From a checkpoint of a small mixture-of-experts model trained on Wikipedia: 10 layers, vocabulary 24314.
Below are experts of layer 4 (counted from 0) of a mixture-of-experts language model. Rows are named router (the router's row for the expert), up (a neuron's input weights, with its number) and show model dimensions 240-319. Each number is 128 + 24 x the weight over its row's rms, rounded and kept within 0 to 255.
After each expert's rows: a language model's description of what the expert responds to. This comes from a sample of Wikipedia text that the model never trained on.

# expert 12
router [126 113  90 136 163 143 143 142  94 118 132 108 151 141 132 133 104 145 152  90 132 120 106 138 144 137 112 140 131 107 127 132 151  92 153 132 108 122 120 107 115 114 179 109 121 113 123 137 144  83  91 106 113 123 157 137  87 130 145 149 136  88 116 131  83 131  98  91 103 114 147 101 164 116 131 131 159  89 124 149]
up0 [106 145 118 104  76  58 126 131 155 138  88 121 119 121 101 107 128 100 116 165  94 134 140 105 130 133 129 130 116 118 123 170 119 133 102 128 130 113 132 149 152 176 104 179 139 134 168 171 142 132  81  88 106 134 110  95 144 124 113  90  95 161 126 136  99 154 145 164 147 110 127 142 116  95 109 145 114 143 127 154]
What it handles: Prepositions and articles after a verb or noun, such as in classes and by firing squad, and middle digits of years.

# expert 26
router [142 122  89 170 155 158 177 148 132 103 136  96 151 153 140 141 110 107 158 125 127 115 117 123 154 112 104 120 145 121 107 138 141 125 121  84 115 154 116  86 120 104 128 105 116 140  81 122 139 116  94 131 112 119 152 100  79 159 146 139 146  95 140 120 158 137 109 102 133 115 118 128 145 128 131 158 160  83  91 123]
up0 [ 87 127 145 106 112 109 125 115 136 141 113 175  92 107 112 104 118 121 121 150 103 142 164 107 115 106 135 109 166 127 143 125  97 169 136 181 127 135 137 113 139 105 153 127 101 156 143 105 108 158 120 165 144 173 126 160 107 108 127 139 114 101 155 112 155 126 111 144 133 124 188 144 115 149 124  95 118 157 152 103]
What it handles: Single capital letters and word pieces that begin proper names, titles or species names, such as M, G(umpenberger), RS-F-SR, de.

# expert 27
router [119 102 135 127 108 120 124 124 119 109 142 150 146 154 133 111 122 153 158 102 182 121 157 158 130 115 138  74 130 106 140 108  68 162 122 130  93 128 168 119 136 109 147  98 127  78 106 149 105 102 163  81 150 125 129 142 162 134 121 114 118 110 138 103  90 116 111 107 130 117 120 109 153 158 135 110 125 121 121 106]
up4 [154 116 147 115 149 126  83 141 123 132 102 148  93 107 116 125 127 108  89 151 137 163 143 138 110 154 102 126 108 123 127 104 118 160 109 149 139 176 129 148 107 149 156 109 120 111 167  90 162 172 167 147  88 125 109 124  82 132 132 171 149 187 113 135 131 130 157 184 164  90 146 175 143 126 136 108 116 128 160 121]
What it handles: Periods, line breaks and the copulas was, is, became that end sentences or begin predicates, like "(ICAO: TB) was".

# expert 15
router [100 170 136 126 126  98 127 134 136 137 152 178  86  91  82  87 120 180 131 112 103 138 127  80 120 189 143 142 112 123 138 139 122 139  97 132 157  68 147 174 143 108 152 144 122 106 141  87 138 134  97 109 105 156 102 159 150 144 140  74 131 167 125 165 100 186 136 158 153 119 134 136 128 112 100  98 159 139 155  98]
up0 [128 117 159 128 147 160 139  76 163 101 145 149 134 103 133 123 149 120 145 110 127 140 139 120 109 137 135 115 143 149 109 103  91 114 108 155 121  87 129 175 137 178 115 120 113 115 105  84 117 183 130  81 133  77  94 106 117 133 105  84 112 154 154 155  89 120 135 141 156 159 144 129 108 132 161  95 169 127 116  97]
What it handles: Number words and nouns for groups of people, such as five years, women, troops, plus final digits of years and model numbers.

# expert 11
router [147 103  98 148 132 152 149 131 110 102 131  93 131 161 159 136 146 103 165 133 134 116  98 134 162 118 104 140 126 121 162 125 160 124 132 119 124 159 110  94  94 121 105  95 125  97  85 156 166 131 157 131 143  86 144 126  94 136 162 151 145 103 157 122 124 149 112 127  77 122 157 114 158 142 113 141 110 104 123 171]
up0 [104 138 125 159 159 155 142 141 126 132 113  98 135 128 146 149 126 170 109 101 124 143 140 120  94 152 180 164 127 160  97  94 155 132  84 123 131 123 125 129 138  86  84 117 108 140 161 167 128 143 138 135 176 159 153 139 116 143  97 159  85 164 138 121 164 138 145 135 158 178 101 121 143 101 113 140 168 142 160  94]
What it handles: Word-final pieces and nouns ending a phrase, often infobox or table labels, such as fuselage, Senate, Time zone, Order, round.

# expert 10
router [148 144 123 132 110 153 123 136 127 145 156 128 108 100 150 156 163  96  81 118 162 135 133 152 121 105 128 114 157  92 134 164 176 165 100 123 143 140 120 108 103 144 142 115 180 109 106 173 127 116 126 143 108  63 106  96  98 122 150 147 154 104 119 125 180 119 153 148 141 151 139  77 128 144  55 117 119  93 126 133]
up0 [ 95 119 147 143 132 128 127 165 126 112 159  83 123 144 150 142 134 158 121 124 128 150 171 101 111 142 140 154 158 133 133 100 121 137  82  99 107  95 155 141 114 140 120 130 106 149 146 120 163 135  92 144 150 167 166 124 176 128 121 166 113 129 162 132 154 124 142 170 107 153 111 137 124  91 154 120 127 129 151 107]
What it handles: Name words, often mid-name, for people, places and countries after "the" or a first name, such as Australia, Queen Charlotte, Lynch, Farman.

# expert 31
router [111 149 167 100  97 106 100 103 147 145 134 147 103  92 104 108 152 135  99 155 110 158 160 100 115 163 163 115  96 147 116 104 101 142 103 153 138 108 146 147 147 143 120 160 120 133 148 114 109 158 141 118 136 154  92 137 151 105 107 107  91 143 119 157 140 139 153 161 154 137 108 157 106 130 135  83 131 146 168 106]
up4 [144 134 120 126 170 161 125 143 111 129  88 111 125  98  79 114 122 147 147 138 126 148 137 153 128 131 140 118 111 133 146 112 124 105 122 160 148 107 130  97 148 154 120 152 131 196 145 163  98 149 160 121  89 164 151 113 146  73 121 110 163 131  86  76 146 127 159 122 122 133 108 117 139 131 191 104 149 144 155  70]
What it handles: Lead bytes of Chinese and Japanese characters, especially after an opening parenthesis, as in "Chen Yun | 陈云" or "(許恩", plus coordinate BOM bytes.

# expert 6
router [151  99 115 123 129 167 162 161 124  98 157  89 108 120 141 120 125  95 177 128 169 107 104 121 123  80 144 128 110 126 128  97 159 120 163 116  85 167  88  99 138 121 152  74 131 126 142 144 144  89 136 142 166 139 150  77 127 115 139 147 142 118 116 136  58  79 134 131  94 103 140 139 170 107 162 143 117 125 150 135]
up0 [131 113 146  79 143 108 101 152 101 141 152 152 119 139 110  97 130 134 106 144 152 138 113 111 126 132 122 130  89 115 142 113 126 144 104 123 139 114 166 133 121 145  98 136 141 136  93 130 122 116 145 172 111 141 119 158 119 144 131  82 128 184 164 104 186 101 128 145 139 165 155 123  87 123 117 120 123 160 124 108]
What it handles: Table cell pipes, sentence-initial The, and reporting verbs after a subject, such as According, announced, described, and the after prepositions.

# expert 8
router [139  88 112 141 156 114 131 164  84 130 160 119 109 157 148 141 124 142 164  99 144 105  83 123 161 120 137 112 147 100 151 140 136 121 126 137 118 119  84 117 134 125 140 102 121 125 121 114 149 112 127 133 110 113 170  73 115 122 159 138 152  94 125 131 106 128 100 117  77 142 116 110 156 124 141 167 137  82 103 146]
up0 [129 155 131 101 111 154 158 141 117 109 140 116 168 124 120  93 117  92 119 114 185 138 133 109 111 189 107 136  90 159  91 150 136 149  82 135 157  84 135 130 144 119 175 122 136 150 118 125 126 153 138 126  99 126 141  70 166 119 102 137 172 165 123 149 141 112 134 110 127 169  99 116 105 155 127 126 127 126 128 135]
What it handles: Articles, pronouns and number words before a noun, plus table header words like Votes, Total and %; examples: a, she, four, Total.

# expert 30
router [112 144 130  94 136  85  97 100 155 147 156 158  80 103 103 119 153 141 122 152  92 159 130  95 116 138 155 104 105 133 112 108  81 126 122 173 158 107 133 157 123 124  99 156 130 126 143 113  99 157 140 158 149 170  98 137 155  91 114 116  95 139 108 138 123 128 143 152 160 161 128 141 103 132 118 117 103 171 168 134]
up0 [150 126 147 113 131 164 133 122 143 132 122 125 113 149 140 148 126 140 125 142 142 157 153 127 101 121  99 126 106 140 134 121  85 136 100 119 126 166 158 144 144  92 144 127 153 123 152 134 139 129  82  72 167 154  76 128 135 139 141  98 127 163  98  96 129 129 118 165 123  91 131 135 122 137 108  90 120 167 140 114]
What it handles: The, its, her and their before nouns, plus geographic coordinate symbols like ″ and stray bytes, and markdown table separators.

# expert 7
router [166 136  94 170 128 158 183 167 154 125 100 125 131 119 120 147 103 117 163 105 123 142  90 128 140 126 107 120 111 119 114 130 169 100 176 110  97 150 149 143 144  92 166  95 108 109 126 147 112  91 100 141 157 120 123 100 133 124 109 153 156 113  87 122 144 118 107 131 123 109 143 103 173 107  99 123 167 137 119 121]
up0 [123  86 130 108 124 116  62 114 106 112 120 122 129 131 131 100 134 116 148 150  95 141 164 131 119 130  95 107 118 149 126 108 120 124 111 173 172 120 176 179 152 148 142 141  98 157 117 121 177 123 159 104 104 132 121 135 133 132 121 140 101 114 129 135 124 142 127 138 146 204 139 134 109 127 135 121 175  90 140 109]
What it handles: Pipes, commas, parentheses and semicolons ending a table cell or list item, including country codes such as USA, GER, ITA in sports tables.

# expert 17
router [120 139 144 112 157 143 119 175 114 163 113 134 121 108 131 134  93 167 111 138 138 150 114 115 111 142 168 145 116  92 128 108 141  85 121 156 135  97  79 164 111 108 159 107 165 130 158  82 121 102 170  93  93 116 103 144 114 117 117 184 123 120 142 105 116 176 157 148  99 128 112 106 174 141 118 160 185 118 142 114]
up4 [131 129 154 116 121  96 154 125 152  98 129  88 144 100  93 109 128 143 133 106 120 148 142 125 114 120 107 156  95 132 114 142 108 121 124 102 105 138 179 181 106 151 144 151 132 155 105 154 117 114 123 112 127 145 132 132 171 155 108 121 111 143 110 159 138 125 183 145 105  95  95 119 100 145 130 164 123 121 140 113]
What it handles: Pipes and dashes opening new table rows or list lines, and sentence-opening words like In, After, During, Born.

# expert 3
router [140  80 142 156 109 126 159 176 121 113 145 111 141 145 119 166 119 154 119 134 155 101  80 129 162 151 101 157 122 131 120 101  97 149 144 140  97 147 141 120 114 141 153 137 121 141 104 117 147  84 112 136 155  89 123 137 102  96 156 139 171 112  89 115 102 115  89 117 107 127 170 134 167 150 140 126 152 102 111 164]
up0 [127 129 128  99 130 176 171 166 125 149 163 142 104  96 143 109 138 139 116 112 123 137 170  86  97 181  86 131 162 141 108 109 155 136 113 133 127 105 124 127 126 113  98 141 136 124 121 142 125  92 128 132 149 128  89 144 164  98 118 145 112 154 112 145 117 173 155 135 138  95 150 140 107 115 159 115 101 112 106 125]
What it handles: Coordinating and and commas joining list items, plus table pipes and place names after commas, such as students, faculty, and; Los Angeles.

# expert 13
router [107 141 105 110 112 132 161 141 130 111 107 103 149 110 169 174 124 123 144  79 176 169 103 151 126 101  93 134 109  88 118 139 143 144 137 126  90 120 115 105  79 127 155  92 100  96 145 130 110 128 128 133 143  90 154 121 149 107 122 157 137 142 148 135 135 157 120 109  94 154 140 107 151 119 124 153 167  93 141 122]
up0 [130 107 148 100 161 126 136 129 152 128 143 135 160 123  89 113 108 159 135 197  91 180 125 145 147 128 132  91 147 114 114 104 164 157 169 109 146  99  94 135  94  85 112 143 181  99 131 125 121 156 140 129 117 171 148  92 155  92 164 139 108 167 128 119  83 131 105 139 156 143 165 165  83 125 118 105 135 145  76 119]
What it handles: Final word pieces and plural suffixes closing nouns, such as -ers, -ians, -ries, -ism, and nouns like people, children, history, season.

# expert 22
router [113 110 133 173 134 153 149 138 144 109 104 128 148 154 114 129 126 181 141 154 145 157 111 147 142 117 141 154 132 117 147 107  88 146 114 164 142 177  85 138  88 143 172  97 109 115  99 111  87 130 133  92 142 122 117 122 125 102 112 137 139 140 105 136 123 143  80 154 139 139 122 122 141 131 143  96 106 125  97 146]
up4 [122 135 130 125 115 124 136 151 156 166  95 188 160 132 133 101 155 117 142 175 110 145  84 145 131 140 131 135 134 118 109 118 149 121 138 108 107  86 148 153 103 140 125 104 110  64 166 116 131 140 124 138 150 162 133 108 106 132 143 154 109 144 123 105 127  90 144 105 148  89 109 145 119 142 140 131 171 112 103 118]
What it handles: Line breaks, sentence-ending periods, section-heading marks (==), and connective words like because, called, however, "to", "as".

# expert 16
router [145 119  95 152 131 147 166 161 109 152 128 124 159 131 162 151 112 136 153 146 161  99 121 150 167  89 109 143 133 116 130 138 147 108 135 113 110 131  99 115  99  96 125 110 127 101  96 148 152 116 118 149 111 128 138  98 127  98 140 151 167 139 143 101 121 131 108  99 138  84 119 100 127 130 107 146 131 122  85 179]
up0 [112  88  99 113 118  89 124 101 176 116 124 155  81 110 143  79 129 123 152 125  93 115 144 156 121 113 130 107 148 123 140 168 135 163 139 119 145  85 141 135 131 105 127 151 137 151  66 152 134 133  85 137 109 142 127 142 132 119 131 115 119 116 115 129 143 120 143 106 157 127 113 180 119 164 171  86 113 140 140 133]
What it handles: Prepositions and function words following a noun phrase, especially "at", "of", "(", "than", as in "coach at the" or "buildout of".

# expert 4
router [148 161 133 145 131 120  93 109 134 141  75 114 100  93 103 146 102 157 133 105 172 162 181 124 108 137 150 103 104 116 104  98  63 155 142 134 170  92 160 125 158  89 112  85 122  97 166 117 107 127  89 143 115 180 134 152 142 134 117 116 147 106  81 139 138 156 116 141 142 130 122 103  91 126  90  77 139 135 112 136]
up4 [109 132 140  72 112  90 118 120 156 161 109 114 133  83 108 143 122 156 144 161 123 138 150 132  77 117 142 119 112 140  87 129 175 155  89 115 152 112 160 163 116 154 129 158 123 106 106  81 147 137 152 127 122 178 116  99  90 110  87 103 121 101 144 140 168  89  61 103 165 145 112 133 142 110 125 111 124 149 135 139]
What it handles: Commas, "which", "who", "that", "and" that continue a sentence after a noun phrase, such as ", who sent" or ", which is".

# expert 19
router [167 104  98 145 147 158 158 122 129 135 144 105 165 140 111 122 111 108  99 138 140 126 143 149 141 123 114 143 138 142 115 117 158  79 153 150 127 126 136  84 103 123 141 154 115 116  95 128 133  87 125 149 136 117 167 148 109 148 172 114 145  94 157 109 143 129 121 108 103 126 165  95 129 111  86 171  81 111 107 107]
up0 [114 125 159 108 147 103 130 144 143 109 158  94 118 105 142 170 155 102 134 138 131 116 145  94  90 123 146 133 149 177 149 136 129 143 123 135 133 113 102 150 131 132 139 117 132 123 144 159 106 157 140 153 106  83  88 120 156 156 107 114 137 149 107 109  90 163 156 174  74 131  71 166 135 140 117 126 194 137 124 116]
What it handles: Inner pieces of foreign personal and place names, and middle digits of years or coordinates, as in "Cot|rim", "Uy|ghur", "Nord-P|as", "10|9|7".